{
  "num_hidden_layers": 13,
  "hidden_size": 128,
  "n_experts": 160,
  "experts_per_token": 6,
  "d_expert": 48,
  "d_shared_expert": 0,
  "hidden_act": "gelu",
  "moe_layers": [1, 2, 3, 4, 5, 6, 7, 8, 9, 10, 11, 12],
  "router_score": "sigmoid",
  "normalize_top_k": true,
  "routed_scale": 2.45,
  "balance_loss": 0.00229,
  "balance_bias": true,
  "router_bias": true,
  "init_std_router": 0.0071,
  "lr_router": 0.000802,
  "num_attention_heads": 2,
  "num_key_value_heads": 2,
  "head_dim": 64,
  "vocab_size": 4096,
  "norm": "layernorm",
  "norm_place": "pre",
  "norm_eps": 1e-06,
  "positions": "learned",
  "qk_norm": false,
  "attn_scale": 0.125,
  "tie_word_embeddings": true,
  "parallel_block": false,
  "init": "trunc",
  "init_std_qkv": 0.0187,
  "init_std_o": 0.00366,
  "init_std_up": 0.0187,
  "init_std_down": 0.00366,
  "init_out_by_depth": true,
  "optimizer": "muon_variant",
  "learning_rate": 0.00706,
  "lr_mult_o": 0.978,
  "lr_mult_down": 2.0,
  "beta1": 0.95,
  "lr_head": 0.00822,
  "max_grad_norm": 1.0,
  "warmup_steps": 200,
  "schedule": "wsd",
  "decay_fraction": 0.867,
  "decay_shape": "linear",
  "final_lr_fraction": 0.02,
  "batch_tokens": [32768, 65536, 98304],
  "max_seq_len": 512,
  "doc_mask": true,
  "train_tokens": 461700000,
  "max_steps": 7950,
  "dataset": "wikipedia_en"
}
Below are experts of layer 2 (counted from 0) of a mixture-of-experts language model. Rows are named router (the router's row for the expert), up (a neuron's input weights, with its number) and show model dimensions 0-127. Each number is 500 + 50 x the weight over its row's rms, rounded and kept within 0 to 999. Numbers have three digits each.
After each expert's rows: a language model's description of what the expert responds to. This comes from a sample of Wikipedia text that the model never trained on.

# expert 7
router:598506505508405495506521535533460496438527542449466533570480593434471576458469442542526529396486505518539465438488503543553405479615521449558476473457533480419484407497573446570547470531483516519575513489539504554424467540472407477440489442481447559485453443457422507499464506549565481532570485562512423605491471524502475360508539503484475530442566529529495544568541586469497600557429
up2:506490574505520503570574568576490509587471629455505541574505506569500511459432434562469502481451471554494507485526446452499499509452514536505521529455551525383573422432534502497446446447475549480516360523466452554410483510431527502510438546518559430501493442453583440478468498424428529506608513392573471555525524492460562564553437511364487564492535532502512511520521474505442488568535
up3:555521435459486499489510418496515514430465558556498559585507473419525476495525435451641463442391532476423393443463568442498565459454498487504633515476483520512496451450489521550579531520546475487448505508453446497594566519384451492485513512520461455559530484482544453492476436501508426518501545412430519550427440547505497553556529522424528513441501603458525494519493529455440554637469
up4:422546425531463484495466504479506498572588520526551472535457518436563509565543528506610462500459518600506562602519462404479442526500628535463515497488525461543497455480479386458560421497519447559483555478526614499495572463576464506493555530551409509576545381530524496459478499566502433542471530527462482491469531466507444445535479529569588447487465439446485532590420552423531422500475
up5:570531551448474481507568471562402510481518471549502445413493534522522478463508437617398486572569633471564521572550490558526532485583458524505506399467494553410478538559551570518488386498519536505449555503523556489466483457477519452512549460544475559441446551409538436455509518538500462485496490503511480543555436568398553625502467569567434497438516454491535498549549510491425426504506
up6:499498476456474469459517519535590493410492534523521474449454488507567601465531566454471439524393547471525427559476493530489521517426457458493464571468523532513497464568538541429492631516452501444429460556480541501493514472468485550497444554516455516521509466622535466508493620592495424526536353411638487506501499459473557495471571548512543494566524543502480405464553481568513567556575
up7:583520457501541574536535462444547451496558552520521493474487445469510385584521532505565433600505597412570486510448424531520467430505517428475500468519498595515454506442512511529505489549519518528448465564456520604520509533548526529440467473479498494658433458506504456469552419528397493452506555546567376508445508545478415562512463485555557366509568529461490539487490436498461544498485
up8:413580529529508422370545448537606540504424457458533459495498491472384487540515460406568545567559444523520524512552522573511534441495453603450439523521434532463568509467430581481462501543494500461555566513512486587543470506555391514497474474474406525533498485476434436385493460495538461534535449580493477481503507552442516554502498569466583445538517525597478435446544565524501530433503
Vowel-led name syllables. Mid-word syllables beginning with a vowel in foreign names and words, such as Nor-wegian, Melich-ar, Feldh-or-st, v-ul-nerable.

# expert 62
router:482582495430552501521506546471468524469519452563524465513510622439503373515429531569570492444480433525487485495523521517502476494451494454512517448559545543474474498514611501450495445472560576544457632490506492458553458557461426512455535489502469480531363398385492579470485494454488542496584522502411515455465524555496425460465454482492451443508482563494523484484580495632587526597482
up0:467535386552541527515542498405493492512461463488461504462487577563569406508555575492597459484511491518487514523488517489521521547588572498460470449497529446456490537461492579451514394541514499593443479488332476454577438528507491513518471515526464453434479561438509499466463492488551571658527505525516543513569490471477449427544560389538463478514498475395528509503545486439564433563586
up1:500543586515428450411506471552557490410493506447498536520403428532485493493556443539438513583560553553439508474515518559394469539515560458551529480442471433581438518546617496552438459447534535541461460509484427556530535486451402502483486509470463463434524469522493457513547526555610549471564490570426505447458471547518520565518546479627510531433448545537549482410552534519394441464488
up2:430464521478509491523488529438555484546535486525420479596532535504428454478520446619466538520511427480393476503527518562515534431552526421423464498480413500521406512550529583528463520515498603546583451498431495544445414499503500534412499514587434452510450511508572579453499544483498367579550408526452479503542604520492556505549504459541426483512460481495503515488510524457382471509400
up3:566449470512591526549461524497479544524485419501471462377513442509433447383432596486505528528455488570566400474447443548451489437497446509449542397539509533405451557531452482506514430488525554589455486528512510512550497515430493489488460450514445557411504523510541552514540594516464474404528480441470563528494508552497406499557630520545461488593418533517477477540583434452508474483463
up4:460523432421494522497537407495513535598472573513468535445499602555484456508513426537583495525372586472525503599501546448437506405458507541527528513512630476484585514526491481448501482570495611495505528412498477507512502582459509499565400530409516511539430475388436379537506541459428484476504505497510479443507544497520453500507527487543554475503442441460436494557546443518496569574534
up5:560554470509567465521541519485503487516531625473418627506565535523535519501487526422447459455420485462562545526414493553542561475495573493491449520440471524478533483543547567526461475484490664464462476450612451462453530592412540510475487429607432550507542426459470463532576466444451553458490497467459575533475537486540420458495531409466524507495488497575525477428512563514536585508447
up6:435449546569502534519539406440473526571541478534382470439424585527544372460470487550512483484468485507468553497502517550509489527427434448516527468458477574453464524525473437426596553470560555557488481552468532399524465493555456526520465488418517542529481427388493620534502544492480510530463459556476476494472460558460483481411467610460569548528510572536584495455538464597575563507528
Adjective suffixes and determiners. Adjective-forming pieces like -ial, -ical, -ic, -ous, and determiners like other, new, such, some, many before nouns.

# expert 31
router:485502467493479448556458483479599455502539519447474466443539569507476432435483399579538314403459464447377540430492449509483523467562457594485529561489504559485483466499502408448563512472551490481510557499544504439516565520417484485583457474494501461526432518471527508403481526417484561484535477580539528542459502538534409392562465498556573496422511552511514490575544458478453478538500
up0:546440466506570485480536489609556529592475523522517488479485490508486489514482538543561486555565484464509598539532361540586533555513444525458539494445512536512540506498516525516445624429479518562502465487461483462528542463454452588438510500538456545512508494571450465584487514516494423586453433450597526494568510501505555417417465502558459468556531526332449605487469528396426488469519
up1:423472473511564507550413487513488440526492504435518484548448520422431548586486432469400419509456440438443437444582553576433419428557480519381452495455463467491495560517487478473495469503528491485496518464539429519484566487453463473473492482512566421500528499470511440538508460561588457515594543520654440539572590499510533494495522510553471391386520463461539408455498492501539463551527
up2:497430467554531543494463501526439521504547582474499466501580399523460428560494584470510349457504514489449581509555488448471514423460561455414557538503463488523539511462480464518534529386584494468587517477478463524601626548461522549571518486493473426458430509454496549508516532525481518469411504515500602437475421550456440534478511480523483400452473633524494525468536494414500468573519
up3:486488514518597480526500542488460440490505515379556489576540515408507516499514465495458518446434549451488448515513512522462545483492585464534538545463440494567462572550554606550346506470457589507528443434468456557481441555500576529518599454480434470521556390549490474571458390528510419467547560447482520524418495495458548504510491500490539564549468449524425472555483455494589432400493
up4:432498422496500447483462483473608527456489501559485520414550506463542622400506506551503501423470556472470522467506401556526531478578478531574411523545470479447437463463577478521559501501476528440472546457515514410427505526447527447570468419481489515532449587582483560431417439498464486508579495444474496611444515524430465438537566527454464527566529513590533481488388421483461456468563
up5:509458501439471477483450432481493466550514431458522442445413586486535480462477449562374421443542478468422409496544496511612441580509451514491458423501469447480506449512445510475590464476561585493451462578600563484566466602442487517645466509491483419425461479509471485452485492553499534488586484552432463548515441517491500445587504503544479581567519493459471480522562483539434470503445
up6:496402488528495500565503613500480549444540476545491546560497541520427493517528437440487499399441498431470507453577402454555435507439463439496536571554530598568591371548540494515434487525560486439501493521470430481553565463527588532543489393510451437532497527470527446386483477593520575502491563563506417446461596581506524496535430493451472545494448489514547463468502508498501561469495
Word-initial consonant pieces. First piece of a word after a space, often capital C, V, D, St, Ch or Pr, such as Chief-s, conc-entrate, surv-eyors.

# expert 46
router:509507528577486483473461515456548514433485550450460465519506479477519460359473479505602557450371501513477501460501486531459569476491490516468487482472418487454489455519387356471408539509473436507486546545486563476395484453500523514476577534510477469559468488491476597457524552559564388525542515482531424593574420501462503534430450495526439636533441478523532519477531546617530505500465
up1:400457537465522411506465526681543405466490520467403513482493595468532522424489539474414534574613480564531516565560531409483540452474466573486525470462497475502512523459419363511545538568586540435467513468509569508421534533513514470517536511465473538484456439566583473521521572488514495508507534506480528452507514493468557493566474499579473549491506516581526501470529490463394494391466
up2:469522496525522508555433515515480561402549504546452499453468524533452527513440512407434520456499441518465512543507483591557354440498483465401482535428573531626553492495561527469565465384478602485484511522462495484509580512523516497526459495430481392477482539504553477505520429530488548506455530488524426477512477475476521569472557489455484512459410436486625440581396552575451418476563
up3:496531520463607536501550500529550462546503525444439485472534510483476575508534468468460444509594450510475457455557487419626503500633455486451544500399485564486572431368453584452484539496442495476557544595471492544474543571496418564550402415484491511581438528518459417571417516525473579489554518588465453497499526449461509471459568557567447484453495494484558553456502490536506495495477
up4:490512464449497534504582508532472500527524529475507519444603497361541475523563532478504423450570490602441450407535507463460481480491526504479542537534587479491496487481566503550447522519434478534533495493522457498497382425395530501563568529528455614539508508479395592563559453460458504527548498467489488434445506639484549422634506533527576569522494485454490547506526426544469427526547
up5:443537378474481454564461487437537473537584454441457479477486545512557543463509451551503559429423485476463455571492509550471486491439523453428546493476438509536485517436437486485485522373469442516476577431448554423508496476449541548541635477521497553470468565485480605571408580579418542494521491483434455516529464508464497557539491493510540501616405559568516515418559506576525553492552
up6:528541514542411548543479483458583574448442516551467598494453414509406506475435504472484546444426415471415535515508504521552577465554542518432488450586470511494542454457506484436537484481448597501498510480464575480487511526667492508475521531556539454434480644484589529460444496505516474479553545520494454553448489521407521478532497482477439585545415527449569518464482418595501498517434
up7:491468441561401440475462505467490538512492504499471496557513480587495425466440462426490430459478482447457525507502465455488552556564464528477547498485554506441459443538594439522494459443408585411526488449598511412501503491505526534419474436481487473552573547461542510512529471487571489417518524407379454557557605478589502548513486569509493483472478452525434525503492561610607500370459
Mid-word syllable pieces. Short word-internal fragments after an initial letter, such as -ount in country, -it, -ant, -ill, -ac, -ag.

# expert 47
router:467448497407600491553490583455606489554505505614507470515488588459476445540505472564570493436484567427539529451493494555593559473475415488415539432527444524464469403416436472427508560445593574498545492541563533462454539535474459513532442532498449463487474442415558499461507481414500491515499509510416543546462495490517475543482431505596590492420501536447498522490555494477427546557414
up2:532441428475497489493502555477473489489485429521483373566391482437515520539499455486484482431523560503434503454547480365406571525511497531413494480552415456598488463554496440420487495439624447414450548427500478484613545526437438533486486514473445453487512419463567496454486583514642529512530524554532536561478485531497432508473436488446422471475465465496531517521507504501437579500473
up3:505421554442561525529534519511361525470489525477536589469473513462519405528464496482460427556457566449525511566534481505568528548529488424487508521465525497424454428493502454559521433455628576481427492451411482506526499488457423519502448533462494624535418478460505546491487398444483571551531533491402537444435540502537544448519445482451489475549354563532557468445499548429455513496441
up4:466473501482551533523523447518566508465484452529508444368493575433536443371576435522460452464493541405469524466553511490554473531493509529508500515507537503547340550418528455457468534491488535540538433480563583526473461536538516552472593540504442563463518484556437536478595541499474517551563535540504631462462505537479399409530459463609411538473406467491467443455509484470527541504495
up5:497525513432548458553499498582481490483579513527507441612504522472454496593536554548440524485520462439480398449470511534486512465539545428526456497367377446575478547612430608572528550548537537539483527539588503447432534485431527443591415475479497479443430503517543486556497576470425443539512479508511516500506529511464524516500539507397466457491498447488471500435491411613486548464563
up6:523482535482587449541496543434615444460440489533543501494545430580416410484473454603517460487437541492520507537487526371543566434431430509424499398539430398493476436446539459508527468421628467487463564461503463557573530485518500473488480482506479513487541434500438516461472608559481432475454539434518503452553475557516416477517461494617531492496506466503523451542522398530471529497472
up7:460562466531538598522487504608545507504463446485452526580485635438565468438554520521484466487568568576493534499434458537586580484460467484491451578512453458464524516526527535464471573473480541472527497353439521527479488411574451507533470499523468467543492495351490515545488490525530493489598525495465481516590372480478548504549469505496494492425428455459477492471387605493427530514463
up8:462411539489482444559483520432465526505478441540556471583459538549416437465421573459514467500470497493476468526499467482584522444554487542377537502560435521521483504461490467506524376472521582446524517448514562485569521478540519518489399517522545385509535463423592471396509533465532536366497488541444543526497545498495446433528464461449379583454504508444534501382538489457536485535421
Spaced word stems. Spaced word-start stems like pre, re, sp, oper, main, based, often in film and music credits, e.g. sc-reen, Pre-tty.

# expert 27
router:464443482537461528480487511500474489464550575469525481485478531516395508526470379518497405512400440516483481459554498533395571441488486502433520436499460568474442501509600474552448436467560599484544551551554520369533552521386516503561555518480432464547460468456548520441502473458465518488505517498573503499598404538487432509562502517526547551514420587467523474450601508582426481464578
up0:431505568588470458460499563544559524501473497526496456429507427453492618553503516542457586477516426627511409541439549397543516587580550474574545524478546551399438474526468554499426480467438471606527498476534488431533539591526441513486466566451549557461452478535461491508490530570447497470555468498464465511480534556495423464417544493454543478527550469525461578401502428563445485528509
up1:467431478425543463476436478448539505465532425477499501412459577461425457434486488487559564543371537561523497489511543500541529526490479572494514440550467501468490475515459450477419528527535559549470440527520477431544534568510560548536542591484494515595397472427512345521472489516504569518479465508439490433532431555475568462550533550390514496436451614560534383541500522515458557478448
up2:427486472527599521511486552505499488577512586408548521497459468568411561584514472421517447533498552392449440509527487448367567465476545411465484494482389480516528449561464463563449465435558516451499524482504504466454477514460519432553477495500446465519474440522607528520537470505567453528511523556455445458544519563429485621453448538503463527527458597486532436604517525555588518513568
up3:509411424523463478469516469583413466531498481510470419576447468613592446499472456444551506439442468387491475519529498511473538528576560518440519515506487542483541475587456538560511555424554480471551434566480531437511521470415440525471584514503545463467493486533466461493568439485482471544457511527552466532505517498540490499427461567502526599519599505483523459352612406544562555406516
up4:539455511521565449532384437495479541536521553444612554514514563461437500547507452501374531470503504586599463426552496536417642398476493511553556566475489470493442493477418533536477510488538561549530520531511507528536535565455420454569467545529528472395451537540513447464516507550509519449491457501478595415465467488546475559575503488486568492511481505478491458603506523474466364536453
up5:501492514572528584474468514548502490538527551440560489528486448475481623538577529479509503510449404438380452463455530533393573566535544557497527536461516544482464483475560591490418433510443604473487530464398493448514491534441520468517541472521474525482561441561549480448530499447514415532520496516525488529535455487453578539591575458504681482519543600478490451444506483533511552465583
up6:353471526551487512547434501477446489526540502442452499440371541586467501540455485504458388551548438481506599494531497493457576452505590489498447432536504479564516433472590441559440484520511518541575455455558484547514505476497488587439600523459467511454572497511503420502476471576453474387501494468485621463534490592507501507491429533564531480489524509510432577427479571566430494516523
Nationalities and infobox values. Country, nationality and place words in sports tables and infobox fields, such as British, Australia, Canadian, RUS, plus Bengali/Thai script bytes.

# expert 18
router:450504462520445458555519523441579518440540560504558433508491496452407424491442427531531481423426454467500489477524459491506569429491476485433523498454414607492433500414526431507381450459578557564530553520494533429530571535447484513524621481483409493556443517436540543423494516535466447565535506539496549600590484599447430482524457507489520552467373496445496511533553485526470489480499
up2:550447539493471429554506538513396562588616473531505490497480485439454514556476532512532581421605450478481491598399546533411450496486482529452569574428514487468543471481558521450510504436563430525514488398405551489511480463504498556426563470463424543544487528491472463424369493546530487530590581532478513536509475560439500579488484588475526560521461575472479575452557522495512454497460
up3:559431403568539422485523529504400485496512498465527516437520447470420510491487490458481432483484515470466649476453518528514452471549454456553440566527523473461412423469538517520486513445490675489471540500559505470528582509548424526599502531574506426534457611555552510429563477535467499394459467535461470557512498588524449477477473511491449576533416544550539519455516486544583529557499
up4:380479436528516455532398501592552536492500554494456590501512430443476512527506584508490465602445604462510560506511432510514449475452349524462506509538562509496504531561459470505410492558419537503580613529491477436536532500526446527514492482485430468558573555522484497520536517486466464500518589532484481539488511538490435561594545580468548431476475550500536472542508504470553588438356
up5:511520498438653504508484455441485524429464465420375606475494449505470447494469533575490506443416470517486504579558452556407501485513541511446541426509562469504493554384449407470491472419478465492553592576473496552536516576499451475528520522530461476584466552508606507513459570536524467487491529493534561446495591480562525539505545520517546478458502565452600538505440476417424458492431
up6:456559563552518525415564558553544509528495500654508506609528555489494424441444461497519516450537448526454464508495542445520506479629521540552470428525514538448420424526467450450555469461606414490510408494592461548608531485537510518512422478535523516485472499574434549508500459505533498483492444494427521514560452587493469387516493497528485508465481402446585442599513429521469529494501
up7:597545536550487442509475594518437445536615531414455441527489550520573542572572435450547591534604503383454567583491475465475448570514479434413518505443411531423403555519536547464506537401474471541517471475488550449506468491502521470454551465461506496412484530519534538500406469538443444533523528561502488537515455478461458437439537519541534533504552548579467564500506461579492457435537
up8:596457482524389426498438487524540544578522544522436550454504623505492555437519519526515442519566513530434521440511503458518503516488481596555408528529433488491517624416472522466477459573559455561512403425470441464517506432478465506462491545533486530461555561494548517515619558483480427489538470491428477517509548523508594439467583536533470589543479578577502504503517412530441436406512
Mid-word pieces and "of". Mid-word consonant-vowel pieces such as A-ust-rian, dep-ress-ion, metam-or-phosis, plus the word "of" in "part of".

# expert 4
router:449372505477417487498503523438455486486510535486500507602490521461399480518500451508523443551440456551529578480537523501561548477535405448436498452522533545471478546548573504467458449496522601430487610604442575495497465508544541496469484524484474487601452458473526592430517533456511574451461551446446556537625456483491432510604499474558529525491384559481486479529512459539499377505446
up2:543548452509531414535475458447502506536528498560555505513518445420517549478461505516524420414417446465400462525522476512438500488514464413446516584539482440453469462504550559461584440521568523498466470447525523389439507482430538538531521537473592547446564549466547564573506558436530579610402514531481500350509491586474462511560562515481519484407440413528500539507508487499460530526587
up3:402435492443517518536424395556537476601506535497408450522441586488556478446548532475476524417426459577470607581482470516577489501450552509519513436490428538465475533467543527492505579545512538546452467449486531506465501520533467519544615448496490486494367442535499422590492542519481529562457460472465516550513368541568569551453471451457518574545415562529493494502474435556531482457467
up4:519483462513472429531518499480497533520493511497426378513462515573482472468429612551496489430493532563511456469508507502537542446499457505599481464471466540592490474439433571477534459475565466483505502499493363445589510520520567490556493551535529557498403413471619527523460503404475456422429537388487420544577454433536445494479464489516522466493450611480558435575494424582489479463516
up5:470475502539494455517524517521476537471502516454396414524459474468567382448462470527621479427409480539560505405533487524426487484516510484475506407526525533533472595431452413526541537508586539552490520533482592477495577473484500485526450532604411582468489533421515468445553415408462557541487518466489513441524495572441444473601436476513551478495478445504475505553540465442451471370448
up6:514537465428525577501462501536534489469496539457445505479480485535445592546522549615438568473560574491441449602487530458492438491585493519543560461500440431477429518514504468455381483522505485514526526488497544436587465622504398504536439541533628512452457490544541498534499472533441456519490441511465550495477484465441461401520510521469575657433509473566507501506474453473475465364511
up7:431419491609501430537477613560450528503547465492497528504501535433478519473437440492448559466483475534437540443574537486516383495531499393502508511534463608559462515551503518515414513433484593483540469531416524445594477585454549482543506534499523438467441574450593509463510470470487559502474544400498601498576476493409426479583538525491545478527510462595517566521453463495426458455503
up8:486448457457463462558476475361533569622474502471520513481441484516433550451385508466413391504520471540537586465510491497499445453492514540587519414528519496516546449488481476553465576500407450581512528533501464564485500523492402472564491466535520494475549567451570483562581488548493528443466480551463449579530510485483449551451469513467356629493457463521455470445517409505475561516451
Proper-name and category words. Whole-word nouns and adjectives in names and institutions, such as American, National League, United States, film, club, floor.

# expert 25
router:535502522448406506478504600460485473583511472546483498512449436519502477404505507420435535541508428507589452578450527565533444498568388433540456456491547506478508569479510523441499399501490573490645513468517520531513437521453434494554512538511544526521469545523477551550520413602474494522569488537537487586484449491519539481417497516399537490561473573467478529408460367585578497516519
up1:470505493500482521568537529515483487604526532480480479566536544502522559570539489456507481463501475480505538468536496519467491521473450552529454487441541523522472619421488502482458483486582459518555471546432523493532510411586593473393500474595512433606505359433599415523496469567468476498546468498497598458615595404494526476519452466458588547487406529499472493454485499473486447384570
up2:497502469446572474474503509448570507516542408491563432512501517577442468490488404459545483488510502375567539497516474490545477504502610487529525465509506614533512511574459536560579637479559520464445515537490496424489552413475535534582564542487520481469492488487543562453439439437443489567445543479525461538523499393540547657437431511447403436447448455499471457482490421474462519498464
up3:407480509499552467541519523538524470532530453447604443507508459529508520496512498566545557490484536436567456500515503507464468420472499506566473400481489559488511652577450555478444502474461449546494451451505583417454496558484468552476526367454460496529472508472524528523490551536605559410551563421562585462481406545547528524580418497512476407627524532453401479501469442486508483459492
up4:544506591489428473522485489498556469497473535596507471489443572488529584500469547458477436550516466441528467437448518540466496530511463495587481596550509546523492519601337462557455594427488517520460460473575539510409466541514603490584467460545490508605513476371493492535465512442457501553519453381542442516482440428548463459497463501512466492428470617499487543505488515539448534527423
up5:427418513559495426492554546468472507528492603559565508416611456435485491406517480497497528427490512519472573495534539467630541518551531462469529447543547489531504411434460453504506511389455549436493483593488441529454396534520436506493535563575518568497485487458522482532500566473517569577488552589515430476474471539524510453541553561525424495527592464511556429400526497594521488421496
up6:517456397498485508558516477462481484479515512563449478434460490482470527421469436495604476470482530473596496478480512567476436405457489461578495534563540513456413425409473507591545478445451562445458491569519550426550462550482530521494546569470514488492581439558570504427468517485616465497506490548443571495500699541481457494554402463514462571488493480450437469404471511495522452501492
up7:461490458462518462567415447499455477386473467550525533539509515577503475512527464466523410609425508525382471531507538479455529449494437505565539506533570491483624599424484517513457487471468590487512505539504511479575460429457533590493492603522494433527451584558512445498486498429504322469595526559507511593537576485557478559571501512494446495487457505443492490516490537420532521509513
Suffixes and conjunctions. Word-final suffixes such as -ly, -ed, -ive, -ically, plus prose function words like and, on, also, not in running text.

# expert 15
router:523495501546499489503522619495535486454461465501525486522532435570478499383475461535579539401377558516455539455513497506432539472548548469490533543437411604477517557425473461580477415472495437518532586416475569491406552493446580495415548558520513397603469489469490622416484512538554524500457485556529457521493461508484469556526459519525480587443513408539546513514501484524461528442540
up1:499577469502528572545401507399482552576521466465473581386445464511494512510512523441588503477470477390569507534457487569451493569451477483499497502449441443436452510544476512605568606520522585481502538518465433465477432538500494499536429551504503512544579514506602453475495452470505529487456575472548463486469509481444596440613492558475549434587451584476541512426545528587495488578518
up2:575385556439479593512456533397471506546498558483524454422447548515466459500582491407610502415486514461514447474495456406504488485496487501541581477523409564429602518475457476556542455552521433542456468552460447417589514504427418433533553490457494476600583519489555512467503465483453581571523537498549445544534511462592550522522492467505458515535488497402546505517422445484540502523550
up3:516491400437414516520461498417567487439515485482400431576483537477562462489501540443553482483458565567484481532527549513580560471482515532495520674506564578516498546468626494511408472503531543482480505416549507430491480543528540521521473552536508476475459551475489519596472482510555485510444476483487512538549474399499383498556432563469512557437433454550604503473370476485524508576505
up4:535477528572450511459503469376569556563511421493529385605420497545483447483459402530479518382509497393564527510473492477524554493495531469517562518499411601484489501492462366477526476510502514521556541485421516521433423527559533538451503476485490423565512513455510582431560509633498444512481537525582479435501471545535494473449551540535430561521515540528519498440571458427457519552468
up5:447530507467575514490558427534575473466480457452517437505443472460553467540543527470515542525506564444515530528474420435547501496460478606477518538436398577516504560639490484458462404535599573463416470532654453524515471535422501520493386616588471519515544514550490545485479563510454470439427483503436500607504385510551541565514450498469483512534485529511474544541504515485504515509529
up6:543471473485595524548463606419404504552511487451470465492508573429450489482481500452467560591635405452374476451477510533574530497479536532438519477541584531466432475366555493491397496438473505522461442503398528459510479513477486490478561453521472479452466526527471449523453494602530504554585469538504482509570562542567455549506496587551435443486490487451527490509506556493572428516565
up7:469458535419529416443512568492506500453437396542505523524544409539497421469471523528466563475465508467468549439485468510501433561558498482560554522639524427521425548490545487455561458503510549538533581476570653528417456519433545526473506530519420432633552560463482544481496435469466551462502519518516504507453480566517423497553550383454544519492473413528564472502527510499489439485413
Mid-word lowercase pieces. Short lowercase word pieces inside a word, right after its first letters, such as ank in Yankee, ell in cancellation, att in Battalion.

# expert 24
router:452512532520539474467538442529560475487502467522554466473485451571510539550485474546469413393474429459440392498560488544408481537539524594437515552580405519496503583415423400445565457463549455460431470485575501499493546553438402521479506513505516359496505460437505536410534494464470616512531512496506475452417445523569518512465446488412428574469533499513508490493523482431467558433513
up0:518443546547539517518500501437493447454536477565453444610478523587492530524453547502538499439545444440600461405549492556523509449440500527524515467599427509472550468545527491545522480435610462463437542433451591436469530529492424526461382494523510444473547493481589510376535568575547488557407527524554451516483459529519475577505573534533464445441571563432497515492471562580557505460532
up1:531500537555582486478458496445525487394476493558475455494414498505420387554504461493499494616514534490540426453549487504373535530549478415392529475539424364517516478509504524481430405476495471549465555523505504490500491490520452482526459504485442435569499506476415559488560499479516471522542479505578490394400546539524552567527595444491488465541522454437485551451542599438583484425484
up2:548444404604555513454542510513531545532498543529557513508421549453389567628473460535483451494565405563437459448456520499494446488563539520491462503528443509529545481491503567503556472483512535457477457503478471603449440505398543563542530477484470455459411524591433586408481429584477543465577600470459523413525532468499437448528527443568502510552476425515496442553534558558483504471541
up3:432399507384542473549412487536473519444542448458505409501422549546535556643521463538505455473467492480539538519569423480494516466548490456455470524498494475539440423419463441431529536520430394347519529492538560484523501473508371501455532490539496403470522455476480530503551494605481525538546471548504536469520524522534594526573513497519423536526523483459469494500553499368461486520443
up4:499472474461545493457560473503520509443531507550439457436498409553593574416434449483453470530454540517414605491472537460547572593453487588449488476565359559470478439422599434516573527441562547517580515508629458520512445521483507515496637488455467484475509469466496538457491442508471535485567500585437484528500531530485399471498517516506493563477505478495477467537521616475472457517559
up5:447387532515462455503507541579513526523515485499489493518556583582489517495603498511519544618483521506472534465418493409507538534590476622509509501484374420492522471482435508514504493540516466478538457478550576487535578433561422535485427421480389443460586583596436459530507524516524464484540408523444505558608520493433508448523555538506487496542453466579502536439496537494484407458515
up6:559495466455530372512509503506415503464469494541606519466497543529452478470455525599581431492463535449571534423525440488509560530447521478448463493533554555483443593469549517508415491523461567614536620587423490497506469429432512610572525464531521478551562565538461456454398455406476480506519577546521444473477467518532505538494453450532444536423431495472502495463558438463572541518527
Verb stem beginnings. Opening pieces of Latinate verbs and nouns after "the" or "to", such as comp, cont, prop(osed), inv(ited), reve(aled).

# expert 53
router:501454527466494515515516475470547484484486514522484502556493533449517452485450443524413488464436401309517527479495478523513553466440450490568501451459476579474460550508517484630434484482511474560574474514540658472517551478428463476555608483481504462669492461441498622486505481542492494527586489543562560482477463577518463505458463497477433492543434573452477534539534466525524551442527
up1:526515456388513509493562617400523496526501513525544442512489421569526571579526452449490400530390528495536496621465481491487578493472482522479501502557453468582556519439512587441487524586552391532532484562530495394494522511411517515521478525515627477609478400493509515497585498468409545387474511518489507474541486548498474490529507541518468567569435474430464529495500484486496511519564
up2:454485517549519499486540448540475468534510424566471517529464459508471519438489477478510616442438575471521516504495498535530505432447384499522529461539422536492473611532549483504491501535520514563584544432573586491565609499420484388472535427470450551510414535523532499558461606560468473548477517474539454523510456575516459444422514540511438490656410545552513492429512436436472529503416
up3:468468383600531549498560515519526469425518523438478449453528476531524558521470485505575564475516538448465471391474500506531414518470504477555514448569518506468505494485548415552423373461516481593567444634492599457473479575442500545474445544531455563476504521514570435521485512536437616533545504498486443474468545527551436417486454517469561411569451557411513483536541500499574441475465
up4:412526427505465436442505532478430515560465486462453504508467479494434459509513509530591484549415513558530460425476463486421550509526432509522502457505498576491456442453531463621436452412497446540572551415444534431486424490477538511544542580520561480578503549549501428461501528552505416550448481599593446477460554480438500555468556522475459466507561565439474492442614416593550578476488
up5:460516440559591506508488515465574481481582551487533497487561433491522602601589503607395471453469453431465506556456466532403509509379518488507480516463493497537445433464522531656356495510458448497439550521505442456466561514480470522548462502550431402487565453499493538525394538526563461527482453488493559532513481480514514462501588508543419526573478405474486467443521520498511534517501
up6:557525528532412498458453528553388498485499435465526539437500465492553447525506471497454399461483467546448449477510524564469498546538591516507532455479524539532496477548528498504455526458485469485515481540413455503566537425512431519515542617470579528542482555486507509540543499531524385630536481496436441460673460503411550539425483567470556511511467547378467516533412554481583403490507
up7:426389509535467591509475528514562487480444511466506556528626464438516484495503428487439503557509434488475570405496531560481484481501510392530486578425524579500515464512532432506440610461507477564586439612466514525419481525446551498488531375480513504503451432499490523385470479495495518538481483625491477439571569474510461521540414513524547499516561577483552531469594503526554563475478
Verb inflection suffixes. Verb endings ing, ed, ated, ied and adjective endings ous, able, e.g. appl-ied, tri-ed, merg-ing, under-standing.